From a checkpoint of a small mixture-of-experts model trained on Wikipedia.
Training: a variant of SOAP for the experts, 5699 steps.
Below are experts of layer 9 (counted from 0) of a mixture-of-experts language model. Rows are named router (the router's row for the expert), down (a neuron's output weights, with its number) and show model dimensions 0-191. Each number is 128 + 32 x the weight over its row's rms, rounded and kept within 0 to 255.
Before each expert's rows: a language model's description of what the expert responds to; "comes before" lists some tokens at least twice as common just after its tokens as in all text. This comes from a sample of Wikipedia text that the model never trained on. Tokens count by the router's weight.

# expert 9
It responds to: Prepositions and common verbs like in, to, served, took, gave, having, taking, plus numbers and parentheses inside table cells.
comes before: "| ", "the ", "\n", "a ", "be ", "|"
router [ 88 244 125 199  71 118 156  95 159 162 104 139 116 130 165 125 113 142 164 152 109  99  79 140 138 143 147  91 105  63 135 104  51 117 104  89 115  96 145  97  77 118 163 120 107  95 182 138  91 140 102 128 160 141 135  86  96 105  95 100 110 145 149  29 141 125 200 160 143  75 147 145 130  89 114 124  92 181 209 117 131 104 121 158 174 115  98  92 181 149 146  95 118 146 121 160 192 124 109 101 169 100 112 129 148 107 122 148 106 144 101  81 116 108 135 124  83  92 169 146  70 112  96 151 133 139 118 153  94 149 107 166 140  56 172 116 117 106 114 108 174 127 141 129 120 112 149 160 101 148 159 114 115 125  95 163 124 135 157 140 111  88  82 122 113 128 104 160 108  92 159 144 174  96 116 133 143 223 153 165 114 113 162 113 152 202 134 111 159 113 132 109]
down0 [110 114 115 144 164  54 128  53 119 122  55 130  81 159 134 120  90 107 160 104 167 135 118 132 129 121  78 104 157 181 154 145 167 132 153  89 136  99 173 138 101 112 125 167 122 107 149 116  90  95  95  68 100 177  98 117 162 127 123 131 161 176 132 133 101  45 124 134 163 180  81 145 144 149 128 151 139 164 117 102 155 118 115 128  99  49 144 163  95 111 130 146 115  87 135 125 114  96 148 135  32 143 101 205 111 179 112 137 144 119 113 121 118 108 121 122  72 155 115 176 178 157 174 174 136 139  96 149 157 166 109 152  95 174 123  94  67  79 111 150 142 187 108 102 143 149 189 109 121 127 134 180 124 144 114 158 107 109 185 111  80  92 129  96 102 103 156  95 133 132 175 103 118 142 204 101 158 163 158 136 161 108  97 146 163  73  91  81 153 124 111  79]
down1 [146  55 106 140 102 157 124  74  92 154 189  61 171 136 146 114 112 109 187 117 112 128  90 125 127 102 123 119 144  54 116  65  83  83 126  86 158  90 115  86 131 106 100 175 104 118 135 135  94 149 127 173 136 125 112  93  97 104 136 111 112 125 126 137  92 100  98 191 133 121  84 140 169 133  87 131 124 100 158 131 191 153 148 139 157 140 169 125 227 143 103 134  93 126 156 126  87 139 197  98 129 155 131 119 125 136 131 134 171 141  65  70 136  95 152 133  90 152  99 102 113 145 131 100  91 144 229 156  87 133 177  97  95 122 116 163 124 132 100 184  91 143 120  84 170  84 147 187 110 125  79  95 165 149  91 100 171 148 138 162 109 112 114  95 116 111 153 128 158 105 207 117 131 132  73 163  73 128 129 126 163  76 134  96 104  82 106 153 159 108  94 140]
down2 [166  42 148 143 118  79 148  61 121 123 132 104  91  76 188 109 113 122 109 109  86 155  87 140 109 147 160 106 211 144 162  50 144 125  81 123 129 141 168 143 111  64  91 119 168 186 104  93 136 156 108 112 204 121 179 125 140 146  99 112 168  93 105  99 139 127 111 124 148  93 161 135 162 155 153 161 125  54  77 110  85 194 158 112 117 132 109  85  96 116 169 102 145 152 101 157 101  94 123 157 116 113 138 170 112  85 154 185 131 135 152  95 153 130  92 107  90 131 112 141  88 145 171 154 101 203 123  42 172 145  89 130 114 137 138 118 112 137 132 147 122 116 142  99 130 130 169 136 152 132  76 144 154 151 124 169 133 158 102 196 134  56  65 142 107 120 134 157  60 127  94 143 143 158 117 160 125 157 109 131  74 116 101 133 176 148 125 135  84 109 127 107]
down3 [129  93  96 120 165  64 135 116 130 130 123 148  62 124 164 111 122 126 152 102  87 173 123 131 137 124 153 214 114  82 128 211  82 146 161 107 123 151 142 157 128  61 149 136 141 131  90  64 112 102 146 138 110 107 104 166 119 113 118 121 129 153 134 115  88 121 121 130 112 174 133 122  83 159 169 115 131 172 207 134 153 123 113 149  99 158 158  97 119 165 127 100 102 135 107 123 125  81 112 115  85 113 148 135 117 105 185 144 213 125 127 109  53 106 157 120 159 126  91 182 197  88 107 193 212 100 151  86 154 171  99 143 186 139 186 122 101 141 163 150 167 124  88 128 140 160 117 157 162 170 144 129 132 147 105 191 109 113 147 153 140 147 104 177 131 111 176 135 129 210 151 125 111 143 165 120 121  96 138 111 164 155 125 196 129 106 123 146 199  91 184 147]
down4 [143 172 108  94 151  91 145 124  96 130 169 132 112 183 113 129  91 147 126 123 127 141 127 159 182 124 155 196  74 156  93 129 100 160 124 128 126 173 125 142 132 133 125 123 118 145 153 155  68 162 206 103 119 139 127 116 131 149 160 196  98 113  92 127  94 145 154 142 132 136  64  79 147  92 107 210 150 140 158  72 154 172 124 161 204 179 160 186 127 133  91 139 113 110 207 135 138 142 117 119 170 115 146  82 159 150 100  78 122 117 150 173  83  92 129  76 129 181 105 140 166 119 170 119 168 130 100 131 199  94 117 111 166  86  90  78 115 163 150 145 102  89  80 123 132  73 113 113 187 124 144 129 149 100 157 138 168 185 132  96 137  99 106 187 128  82 118 136  45 184  94 102 110 112  80 141 161 135 114 101 107  98  97 155 131 107 122 105  94  84 119 126]
down5 [122 130 111 131 199  58 117 156 127 110 141  98 110  76 133 126 151 101  80 106 184  69 115 148  89 157 104  99 108 146 136 132 174 114 135 116 134  93  94  77 138 149 106 118 106  87  83  98 115 122 115 163 112 125 149 171 193 161 126  74 130 131  54 140 122  84 147 123 125 138  77 116 175 173 125 139  83  66 172 105 141 124 120  83 127 128 136 130 109 144 143 103 171 115 131 133  78 107  73 168 155 108 101 109 131 118 121 127 209  99 138  84 109 105  64  83  96 114 108 151 146 100 152 140 103 174 137 104 174 139 112 107 100 139  95 134 125 154 144 107 127 186 136 145 180 135 148 120 111 123  82 131  73  79 167  82  98 182 137  93  98 188 121 132 182  74 113  64 121 102 118 160 115 130 105 162 142 174  96 210 128 124 160 157 147 172 100 141 180 190 147 204]
down6 [109  97 127  95 110 117 166 122 133 194 131 100  98 148 123 179 147 188 121  71 129 154 149  48 134 118 101  98 156 182 106 194 117 167 101 146 157 128 117 131  83  88 114  88 144 132  94  82 121 117 163 129 174 166 108  88 158 155 123  76 106 112 157 123 110 142 126 157 133 125 121 122  72  69 124 127 171 160 110 139 170 103 114 142 138 126 142 195 149 127 169  80  55 136 112  92 119 126  89 143 116 123 133 182 123 102  84  86  38 114  99  86 145 135 122 127 149  57 177 113 179 116 130 156 140 153 144 158 175 137 117 176 179  98 150 144 109 159 115 107 162 139  74 136  70 141 104 165 100 145 141 116 143 186 148 178 125 172 145 124  67 151 164  76  92 166 110 177  94 107 177 111 151 103 114 101 102 123 126 156  97 145 147 100 181  98  81 119 116 162  52 141]
down7 [199 166  76 114 175 104 110 176 133 165 108 116 163 164 162 129  94 125 118 163 123 119 114 118 154 172 101 139 195  66 114 116 117 167 145 172  92 132 180 170 158 129 124 108 112 146  69 104 131 134 146 162 129 174 138  77 135 139 105 121 144 101 129 205 114 134 123  96 149 145 151  47 193 126 149  94 120  94 152 138  93 149 110 111 102  84 157 114 149  59 162 126 133 133 183 101 117  97 128 155  82 154 163  56 128 131  97 124 141 182 122 146 133 165  86  38 102 148  57 110 124 111 149 121  97 137 116 149 110 183 167 149 103 154 126 167 155 170  59 124  87 130  96 143 135 128 122 139  84 133  91 151 114 101  95 158 149 143 152 140 140  94 133  77 110  86 176 101 110 148  87 116 147 138 198 107  88 134 154 104  64 170 194 111  65 109 136 121 102 148 133 137]
down8 [117 127 129 125 126 121  70  54 144  73 120  88 155 119 106 170 103 115 146 128 139 115  70 126 101 113 141 146 128 159 139  97 186 134 106 108 176  92 146 189 114 124 169 146 110 122 164 143  79  97 116 177 113 138 108 137 151 145 121  77 150 164  98 141 144 121 142 188 124  88 157 152 137 180 122 172  94 158  86 159 132  68 136 163 156 174 127 135 186 119 118 132 118 124 124  98 137 113  76 134 133 174 115 195 159 115 169  79 132 188 161 143 112 103 117 201 117 112 126 159  79 162 123  92 169 148 138  62 136 121 124 126 150  67  61 156 152  51 187  86 145 188 109  79 150 217 110 184  73 170 159 110 129 109 116 137 157 163 118 137  93  92 142 147  84 165 122 142 166 127 147 176 141 136 121  81 112 141  79 161 124  85 157 146 142 159 134 146 132  84 117  88]
down9 [114  93 146 178 163  95  76 188 132 153 114 121 156 132 138 124  81 128 120 148  93 195 100 158  87 171 169 145 131 183  98 122 106 159  95 146 142 158 200 133  75 144 112 135 125 148 155 107 152 112  84  71 116  93 162 114 121 105 165 129 116 158  88 113 129  74 156 124 120 115 127 110 157 122  78  91 156 122 150 112  70 165 142 118 158 141 199 131 140 117 146 107 139 145  84 183 118  73 117 121 132 167 128  58 161 161 120 159  96  76 159  73 116 133 114 122 179 119  90 136  98 135 171 147 149 120 128 153 123 112 150  73 107 121 102 169  74 186 113  88 121  67  79 114 157 187  99 108 113  91  66 174 165 125 135 111 132  89  53 147  93 189 151 116 102  82 117 123 130 104 148 144 124 124 113 193 150 129 148  89 123 119 104 163 127  74  93 163 131 198 194 148]
down10 [105 165 114 180  69 162 144 156 108 127 117 132 126 117  72 157 108 100  99  66 136 148 138 105 180  87 123 176 145 167 140  47 120  85 142 103 136 148 121 165 183 127 103 118 134 152 131 156 127  57  66 158 114 117  75 120 154 117 144  95  64 107 195 105  59 129 118  92 173  81  77  75 104 134 124 105 115 146 126 111 107  94 138  84 149 122 142 161  44 105 131 111 138 137 156  99 160 142 122 123 141 146 125 197 111 126  73 145 161 168 190 193 165 155 139  84 165 137 149 161 165  77 163 125 106 131 109 108 153 112 108 162  73 160 111 106 113 172 129 118 127 104 162 116 176 141 123 135 151 147 121 177  77 137 141  99  89 163 124 112  81 115 178 141 143 114 135 199 119 105 107 152  82 111 151 127 132 183 173 174 172 105 196 120 104 128 181 143 143 139 115 127]
down11 [ 95 110  91  65  89 135 118 179  95 102  91 130 144 157  93  78 139 101 163  78 139 234 105 145  83  87 104 139  84  96 112 147  93 126 134 167 122 148 120 147 116 140 122 118  75 147 194  81 143 149 141 110  57  99 142 101 121 142 145 123  98 106 181 139 145  85 143 104 131 170 117 110  86 137 147  96 123 144  87 152 159 155 116 112 115 121 100 153 141 129  88 182 148 113  88 120 135 127  91 177  85 123 145 161 130 123 120  90  96  97 109  84 143 138 123 105 103 105 107 102 170 102  88 168 119 113  71 165 166 118 147 127 143 160 118 146 143 166 114 132 137  32 122  99  69 126 143 196 116 111 166 110 159 110 157 184  73 108 128 104 172 129 155  86 111  97  81  95 105 133 108 151 103  72 125 121 182 172  85  54 115 160 129 124  28 163 115 149 133 115 143  78]
down12 [142 102  77 134 175  79  98 130 205 132 144 122 137 116 106 174 134  88 117  85 122  77 160 114 161 145 148 119 152  97 151 107  76  72 149 107 166 118 117 164 126  88 109 163 113 152 123 187 109 127 147 138 150 156 119 145 159  88 165  66 166 171  93 110 113 142 102 102 135 145 152 155 162 120 137  80 149 125 116 130 175  86 130 132 163 102 135 178 121 113 100  74 124 140 131 130 131 139  93  67  77  81 125  67 109 165 154 153  65 112 162 128 124 191 123 136 153 119 196 108  99 123 142 108 116 108 148  91 171 120 115  99 176 163 120 181 101  75  80  76 131 115 155 150  75 180  85 125 187 125 107 149  84 167 181 133 208 146 123 106  73  79 120 133 121 204 155 165 109  97 100 121 108 150 123  92 174 141 137 145 131 168 109 150 157  96 105  57 155 162 171 115]
down13 [ 91  95 123  66 153 140 141 113 135 116 148 119  79 172 222 128 119 122 127 142 126 112  55 156 145 122 146 237 144 112 131 118 196 119  93 140 115 137 138 109 133 148 103 208 128 160 120 139  99 158 155 118 136 163 128 167 141 113 137 114 151 118  88 145 131 112 104 122 117  67  74 146 115 127 176  92 159 104 164 119 137 173 138 117 174 145 147  97  91 155 110 113 120 103  96  90 152  89  93 147  84 165 139 139 180 111 135 126 148 162 120 120 178 175 133 123 103 157 123 120 111 132 191 152 155 121 134 152  50 112 193 178 166 112 109 148 171 179 149 142  76 145  89 114 106 150 113 166 163 176 140 126  30 170 142 185 127 157  96 153 121 124 122 106 174  92 114 130  98 114 145 171  50 168 137 143  94 114 140  76 113  96 151 102  87 112 135 162 159 157 158 188]
down14 [177 153 173 157 125 142 109 129 108 116 111 108 126 161  43 109 103 107 136 114 138 110 117 106  86 154  75  92 130  91 161 109 128 117  65 150 109 108 160 185 182 133 140  35 202 138 187 101 169 119  94 156 121  80 131 114 140 147 152 157 203  86 136  99 134 167 124 140 119  68 136 146 131  74 142 136 167 170 133 143 128 136 116 120 136 140 108 124  71 128 185 101 128 100  64 165  86 148 150 103 130 179 176 127 125 164 111 121 100 139 135 182 126 137 173  70  70 131 123 132 115 145 148 145 155  78 138 193 113 148 157  75  83 132 179 133 209 115 145  91 109 139  97 106  87  71  82 163  81 136 153 132 158 180 143 211 109 121 117 116 117 122  93  82 128 127  80 102 130 123 167 171 111  98 162  97 122 117 179 129 163 126 117 152 117 133 147 126 151  95 142 102]
down15 [110 144  94 139 114 202 143  98  81 140 109 141 190 120 112 233 162 104 176 115 122 153 101 103 126 193 172  92 107  90 102 150 137 154  84 140 136 176 137 169 117 174 113 163 134 149 164 187 169  97 114 189 111 174 144 117 119 127  88 160 163 136 183 142 119 124 134 113 188  98 114 120  91 144 150 161 186 136 105 130 112  98 114 137 119 121 102 118 113 151 181 159 161 200 148 133 145 158 154 171 128 143 169 164  96 103 169 101 125 124 153 194  51 137 103 119  90 115  99 121 152 142 159  69  79 131 118  68 127 124  99 146 154 120 112 152 102 158 127 214 132 103  75 114 152 126  77 144 141 120 157 121 140 104 130 100 134 176 117  75 123  91 125 166 166 154 163  77 104 123 154 204 168 126 107 114 145 106 144  92 105 175 133  70 129 127 130  96 122  82 168 136]
down16 [126 151  98 159  73 132 123 112  66 103 108 147 213 141  87 137  88 141 103 105  57  94 114 118  56  80 100  97 122 120 168 140 173 137 134 156 136 140 148 164  59 141  95 168 103 154  77 121 130  60  84 168  62 109 140 159 178 134 159 189 135  89 108 223  92  89 147 149  87 134 111  97  90 106 171 145 113 136 188 139 144 123 160  97 151 155 139 158 116 124 127 159 156 148 136 200 121  92 115 124 126 103 131 153 147 100 123 123 121 163 115  87 115 152 144  99 129 139 154  98 129 204 145 128 163 100  94 139 127  54 144 103  59 106 137 132 153 108  82 130 124 131 136 115 120 109 128 152 171 127 105 112 167 120 148 136  71 141 112 114 110 157 160 148 142 186 132 137 148 142 158 105 153 195 107  88  87 123 125 112 184 175 142 102  60 145  76 142  78 106 161 108]
down17 [ 97 152 105 114 142  86  50 122 109 124 160 160 141 152 157 194 126 145 129 160  91 139 158 112 139 102 163 165 110 114 150 121 132  92 152  90 121 110 153  88 120 174 121 154  65  89 127 130 154 158 143  56 127 102 132 149 155 124  86 113 112 156 131 162 189 170 199 195 143 135 126 108 120  98 146 236 172 105 100 121 128 152  67 134 123 108 148 168  86 115  58 200 101 102  93 113 103 134 107 210 174 101 138  98 170 170 105 127 148 144  97 144  63  98 110 153 114 133 104 120 114  98 117 132 142 135 165 165 118 142 156 141 131 113 124  93 124 161 125 117 195 127  51 139 141 149 116  63 128  88  95 161 130 154  72 111  76 113 132 119 132 105 144 135 179 132 127 129  98 148 175 155  88 117 183 121 103  82 118 113  68  88 177  63 118 125 148 144 130 119 115  91]
down18 [122 156 125 162 127 162 122 147 106 118 112 169 102 169  70 124 121 119  98 155 132  96  90 108 151  79 106 138 150 111 169 171 248  91  98 176 149 109 107 115 133 151 123 114 116 144 119 101  78 140 172 116 148  85 103 122 105 128 112 170 129 143 172  64 108 125 137 127 110 132 132  94 211 107 112 122  89 141 110 110  93 121  82 109 144 122  82 196 150  55  87 124 116 176 109 130 155 143 153 113 161  84 147 148 104 110 201 117 144 117  89 115 140  83  70 142 174 150 174  81 121  80 152 148 147 142 131 100 102 168  98 113 103 102 125 171 139 104 132  60 126 136 138 123 170 107 128 122 105 112 110 108 169 151 118 146 132  62  51 159 114  80  94 147 184 110 133 170 144  98 174 142 131 132 138  92 130 117 131 154 101 182  98  49 193 152  98 112 171  82 178  96]
down19 [ 70 114 175 105 135 123 134 105 130  63 148 121 112 157 149 140  54 127 100 120 109 158  98 152  69 148 107  81 155 182  91 211  90 158 161 133 121 147 126 169 151  88 152 160 158 147 140 151 141 123 186  94 143 101  63 109 126 154 106 112 165 146 142 157 177 112 109 191 162 166  90 142 125  74 169 155 147 107 122 102 127 116 106 160  87 185  73  87 120 136 114 119  80 168  83 136 107  86 173 158 131 106 119 186  67  97  67 124 160 157 113 102 132 112 132 164 153 113  69 134 110 163 103  90  56  99  74 143 139  99 112 154 170 109 117 167 178 135  99 111 142 154  74 116 113 171  97 145 124 128 120 146 138 157 103 170 102 127 149 103 136 146 149 130 205  93  87 170 110 169 124 164 152  85 132 174 101  70  85 119 122 134 106 116 106 107 131 198 144 145 119 103]
down20 [131 152 144 146 100 130 115  90 102 108  79 134  77 127 124 171 127 134 152 104  79 109 122 138 116  98  49  59  99 130 120 157 128 114 125 114 144 178  74 111 167 164 122  81 180 132 123 128 171 142 146 159 148 145  81 109  96 121  85 138 182  98 111 162 165 128  97 130 168 106 175  89 107  83  71  93 143 113 155 101  95 108 140 113 158 130 104 112 126  82 155 112 150 137 181 128 101  75  56 111 134 105 156 180 158 152 123 104 100 118 136 166 102 160 106 131 113 145  67  84  73 102 130 132 138 171 137 199 182 101  57 158 127 101 137 155 102  91 158 100  78 135 154 163 178 128  52 144 179 118 108 161 105 104 139 152 117 129 102 114 103 153  59 107 119 121 189 188 127 140 113 113 142 125 131 149  97 151 176 145 164 161 156 137  93  95 121 145  22 109  77 127]
down21 [165  27  98 161  92 114 227 136 117 110  94 108 153 106 139 142  69 167 133 108 119 171  92 137  85 140 113 173 113 137 119 115 139 119 171 187 136  98 116 152 123 164 155 137 151  94 127 164 128 128 131 142 134 140 153 126 114 165 116  64 178 103 118 142 165 156  92 141 165  94 145 104 177 136 120  87  80 124 122 142 129 148 151 126 121 131 119  45 158 148 112 141 164 180 151 107 166 103 147 134  46  85 160 108 137 117  85 122 106 133 162 185 192 148 129 116 145 162 125 147  67 133  98 143 167 118 114 127 128  54 130 134 108 139  39 117 128 140  96  68  83 128 112  92  94 182 116 107 113 109 134 140 102 114 152 153 113 131 151 114 101 181 192  53 107 143 159 147 112 159 123 129 141 114  73  98 176 182  99 161  72  93 154  97  86 177 107 145 102 153 128 135]
down22 [ 83 128 124 206 174 124 184 134 149 131 119 108 182  73 121 113 103 117 142 127 125 227  91 168  96 116 136 129 206  87 162 107 119 109 148 109 164 116 167 182 128  92 132 107 118 101  82 151 114  87 141 188  88 170 123 172 150 157 138 125 146 114 149 156 152 117  60  71  71 161 126 114  99 116 169 158 151 152 153 127 113  91 107  99 111 131 147 126 138 193 167 127 123 138 110 115  66 117  53 147  95 133 192 105 131 109 156 121 153 186  96 144  84 157 117 168 181 147 158 135  85 131 142 125 110  98 128 112 154 163 104 141 105 146 156  99 140 169 100  93 135  92 152 109  86 161 159  66 139  44  81 161 141 118 144 111 132 129 168  84 126 127  86 156 172 145 162 144 128 183 130 188 122 109  99 172  96 107 114 106  83 121  90 141 146 139 145  76 147  84 139 162]
down23 [143 117  87 121  94 132  79 114 126 157  85 145 147 166  66 152 164 101  86 132 197 139 136 139 176 133 119 101 107 141 131  72  96  68 150 104 178 182 136 128 129 126  58 121 101 127  72 148 177 111 135 120 175 133 114 187 138 141 154 134 128  82 108 134 157 161  68 141 167 125 121 145 140 121 149 151 144  61 146 145 167  85 224 104 102 110 167 164 169 133  99 146 121 126 131  69 101 116 151 199 149 102 144 120  63 116  94 140  90 156 115 120 147 111 187 143  98  92 131 122 125 110 107  87 177 132 176 120 144 137 132 157 126 102 120 114 145  68 114 148  99 168 155 133  89 157  77 136  61 116  77 127 154 105 130 125  98 155 159 145 151 105 209 136 133  76 101  93  79 144 174  97 122 163 113 132 148 105 103 169 113  83  80  83 105  63 106 144 187 154 138 112]
down24 [ 78  88 133 173 149 164 137  69 143 132 144  98 151 146  92  91 143 201 150 207 149 110 133 143 127  72 152 114 116 177 112 114 104 180 169 119 134 111  67 156 113 114 119 136 141 162 100 124 116 137 117 151 125 104 128 145  54 171 139 168 114  85 165 112 159  98 121  65 146 124 130 117 114 136 147 181 153  90 125 120 138 191 216 177 160 171 169 135  83 149 136 148 121 169 120 174 152  90 162  85 142 151 183  75  70 175 147  97 119 108 141  93 132 153 106 129 175 158  96 181 183 123 107 173 132  99 120 151  91 133 148 126 156 115 101  92 162 110 158 178 154  98 126 152  75 134 158  96  92 147 138 130 180 126  89 111 145 138 144 139 100 135 136 128 186 154 121 118 117 116 120  97 140 152 145  71 134 122 122  82 162 137 142 154 141 189 203 166  72 114 117 212]
down25 [ 60 135 173 111 106 110 156 122  99 120 159 171 158 129 153 129 115 126 171  91  86 106 229 119 162 111  98 147 180 112 135 146 115 122  77 151 152 108 117 148 130 130 157  81 152 151  95 128  85 121  72 136 102  83  94 152 133 102 114 151  73 133 183 129 120 136 143  89  78 180 120 134 143 174  98 169 135 158 114 136 106 157 130 169 105 124 138 147  68 147 129 114  97 101 108 130 141 157 110 144 110 147  83  88 146 145 127 110 185 136 187 172 165 109 181 131 131 138 118 188 135 128 144 132 163 100 144 168 117 125 129 114 157 130 148 156 198 105 107 132 105 117 139  69  91  90 139 155 129  85 120  54 187 128  32 157 140 169 160 124 115 191 117  98 145 163 129 130  98 159 123  92  57 118 112 233 132 131 131 124 144 191  94 158 128 184 130 128  83 176 176 125]
down26 [107 120 196 131  79 120  74 131  98 135 135 149 182 117 169 102 144 118 133 148 143  98 132  92 119 176 182 115 184 174 149  91 149 134  76 101  78 129 163  99 103 149 175  92  62  98 157 111 137  89  94  58 123 108 104 138 143 143 130 118 158 103  77 169  93 100  67  90 120 164 117  94  94  93 139 177 153 167 155 134 158 166 132 178  75 111  70 173  88 123 129 137 179 122 133 174 126  92 120 115 143 129 149 201 108 170 120 157 118 120 138 105  85  54 178 192  96 122 115 178 158 107 123 128 142 194 163 192 167  60 149  80 113 112 128 129 175 111 138 103 161 153 130 111 112 128  75 102 145 155 137  90 138 118 141 122 108  87 142 156  43 110 124 177 117  87 142 165 113 120 145 116 119 102 155 164 172 130 140  98 168 129 134 149 121 167 164 127 117 143 153 161]
down27 [ 49  95 134 118 144 181 102 144 139  97 155  96 123  92  93 205 113  84 108 113 130 144 119 122 111 125 162 117 131 127 115 184  70 169 129 181 102 137 155 127 105 109  88 102 106 115 104 108  78 177 140 123 130  95 102 173  96 157 140 108  88 115 129  77 152 137 100 121 150 143  81 163 170 103 140 167 135 117 118 137 165 166 101 125 128 129 141 135  90 152 146 161 125 165 171 219 143 154 182 149 152 154 105  99 146 125 189 223 126 140 145 108 149 175 147 151 104 144 141  98  99 122 116  98 143 113 105 151 145  98 156 111 127 101 124  50 131 118  95  69 169  71  97 140 160  65 203 128 126  96 138  96  94 103 156 197 192 113  89  98 142 100 116 124 156 113 123 105 114 176 151 191 112 122 105 144 117 118 159 155 115 195 150 141 187  99  97 161  68 167 139  96]
down28 [103 145  74 137 153 104  92 181  96 132 119 130 119  88 194 130 152 152 140 133 110 104 152  96 111 117 124 145 152 121 165 131  79 125 182 121 151 105 121 137 107  33 134  68 122 127 114 126  82 119 131  94 133 104 121  74  94  62 134 110 147 137 115 181 151 158 138 104  97 139 125 141 130 197 107 164 111 157 149  26 129 114   4  93 103 161 117 199 138  84 116 200 122 183  94  68 142 165 131 129 130  71  98 102 118 125 136 120 190 102 173  96 127 107 108 118 115 139  91 156 154 131  89 138  87 141 121 150 162 137 149 140 138  97 145 114  91  82 154 129 151 133 104 132 120 120 111 130 134 142  79 159 138 113  91 101 130 111 128 120 172 147 194 127 117 183  95 132 159 105 166  75 136 103  66 213 124 167 147 170 139 142 137 157 134  90 100 148 183 135 133 134]
down29 [113  98 170 165 230 198 124 137 118  87 104 121 152 122 111  94  84 128 135 141 125 106 116 121 100 153 199 164 108 100 180 121 129 142 163 112 113 187 124 158 143 100 154 130 124 168 181  62  97 150 138 154 110 103 159 174 155  85 123 120 109  65 129  87 109 122 137 100 143 128 172  80  66 133 127 139  69 130 135  45 130 120 155 159  80 165 104  93 139 152 155 128 101 172 173 185  56 153  90 129 103  56 174  77 123 182 132 136 128 160 132 119 138 141 110 137 139 154 100 140 155 163 148 162 131  54 134 144 133 147  81 108 146 155  98 123 119 192 202 121 118 113  81 145 210 157 145  88  62 107 113 133 161 124  91 141 140 156  99  98 150 125 137 192 125 108 154 118 148 134  71 154 146 157 133 103 162 131  93 132 103 139 113 117  97 111 131 161 114 147 127 102]
down30 [125  98 124 109  46 160 108  68 110 201 150 108 146 100 143  68 115 131 177  87 136 174 104 152 113  64 144 173 127 141 169 127  90 100 131 107  51 131 178 112 105 112  86 153  93  92 112 170 100  61  57 157 147 115 165 141 199 126 127 138 125 148 137 127 100 159 137  80 110 163  92 105  70 184 148 148 150 128 158 155 142 123  91 143 106 109 155  52 105  69 121  95 131 142 105  88 110 117 115 151 102 129 133 118 114 118  99 111  99 114 126 137  74  81 137 100 141  74  88 104 141 120 138 173  88 107  89 137 163 136  84 135 144 112 106 149 149  71 102 151 119 123  71  96  78 149 166 126 142  96 139 127 129 107 141 122 134 115 106 148 125 104  79 134 105 186  86  95 115 153  50 123 109 149 141  71 120  52 161 165 114  75 121 148 197 100 122 163  94 107 117 112]
down31 [113 144 135  83  80 146 123 129 136 116 107 147 102 165 155  97 114 193 126 184 123 138 141 134  74  69 127 100 154 130 193 122 171 108 111  87 100  78  50 111 123 124 158 115 166 184  90  96 103  88 144 139 114 121 228 137  90 133 127 155  91 160  70 128 113 163 114 107 110 139 165 192 134 141 140 140  83 194 139 197 111  99 148 154 138  94 127 108  93 122 166  86 111 107 143 104 134 105 164 145 145 186 148  79 127 100 178  61 130 182 141 156 144 109 117 129 130 103  94 144 139 134 118 151  99 101 165 120 102 185  67 118 140 144 146 124 136 115 141 105 102 124 133 162 135 131 133  76 140  79 137 158  60 120  99  87 154 108  97  97 122 136 116 130 106 105  96 154 117 148 167 147 133 159  58 183 153  93 143 139 236 102 182  76 112 128 145  91 115 167 110  93]
down32 [ 73  90  81 187 136 168 135 109  49 144 122  93  83  78 107 116 116  89  92  98  90 134 117  97 105  90 146 123 106 159  84 107 184 109 116  94 120 123 151 107 137  55 143 184  97 172 154 138 137 102  96 101  71 149 177  98 137 149 107 110 133 140 101 132 134 125  91  93 143 149 206 104 157 129 151 147 102 150 126  71 165 139 113  94  56 138 107 108 203 164 135 118  94  81  88 179  59 183  97 182 131 123 111 140 138  94 131 172 155 178 143 123 196 108 122 149 116  97 126 142 103 101 178 128 100  96 139  83 167 125 133  74 122 139 159 172 122 153 136 134 105  97 147 113 101 130 116  99 107 145 121  70 109 155 131 145 161 143 156 102 158  99 127 110 117 106 136 142 137 121 138 177 129 145 143 143  80 175 215 158 146 160  83 119  84 150 116 104  38 108 159 135]
down33 [166 140 115 127  67 124 110 136 105 115 108 142  49 145 114  55 143 141 201 162 132 122  77 184  98  90 132 157  84 154 129 132 136 108 100 124 129 143  89 125  91 121 155 180 117 107 106 184 135 134  89 159 135  94 130 184  61 153 146 151 148 126 131 123 130  80 200  81  49 143 113 105  84 133 158 128 139 119 166 106  96  78  75 107 128  83 146 130 162 201 180 108  71 107 133 100 185 113  84 135 196 122 139 134 110  97 118 174  95 109 114 135  83 170 119 126 120  79 167 162 112 154  82 148 112 124 146 158 127  89 154  49  94 147 103 114  78 149 103 141 151 147 150 152 155  74 127 157 151 156 138 191 112  78  57 111 165 154 134 100 128 122  87 141 138 181 148 159 126 139 140 190 180 140 104 138 163 128 109 148 114 100 100 147 119 143 107 114 131  98 127 167]
down34 [ 85 109 166 124 113 164 191 177 178 102  96 204  70 121 163 145 124 121 102 133 154 116 162 129 102 115 173 129 156 178  66  98 141 161 124 147 113  95 109 166 150 160 134  80 135 168  85 156 152 142 167  88  66 108 157 124 134 171 175 150  96 110 121 151  57 124 154 114  87 106 136 135 116 191 160 151 134 136  35 117 118 185 141  91 116 137 134 200 132 136  56 107 127 179 125  79 117 121  70 145 135 117 152  79 117 135 129 132 169 108  97 157 141 189 129 119 153  78 144 121  82 147 138 128 145 150  72 115 118 103 100 107 109 110 102 143 155 149 172 128 179 150  93 154 146 182  87  86 164 114 164 123 161 139 110 157 134 102 147  82 130 183 126  96 127 105  75 110 108 168 165 141 146 123  88 144 134  88 132 140 134 149 115 144 191 136 149  93 118 114  41 183]
down35 [176 187 131 180 122 112  68 150 163 140  88 112 139 137  95 137 146 166 151 161 111 145 146 155 149 159 101  85 113 133 159 153 173 175 143 172  95 124 174 153 141 150 157 131 123 134 127 111 109 120 142 125 105  87  79 127 105 158 134 175 195  41 175  86 143 100  59 138  72  96 113 137 140 122  93  64 117 152 131  65 112 141 118  96 179  74 106 111 124 137 159 138 169 185  57 191 142 172 143 134  66  81 109 158 155 124 171 131 130 121 119 108 109 101 161 102 145 198 111  84 122  86 131 144 128 146 114 146 147 142 124  87  53 149 112 120  49  83 117 124 136  74 138  61 135 143 140 117 121 109 114 128 145 146 107 114 202 165 114 155 121 144 158 136 100 132 115 123  93 209 165 138  90 117 175 149 109  78 154 121 158  97 121 132 153 141 102 133 163  86 121  91]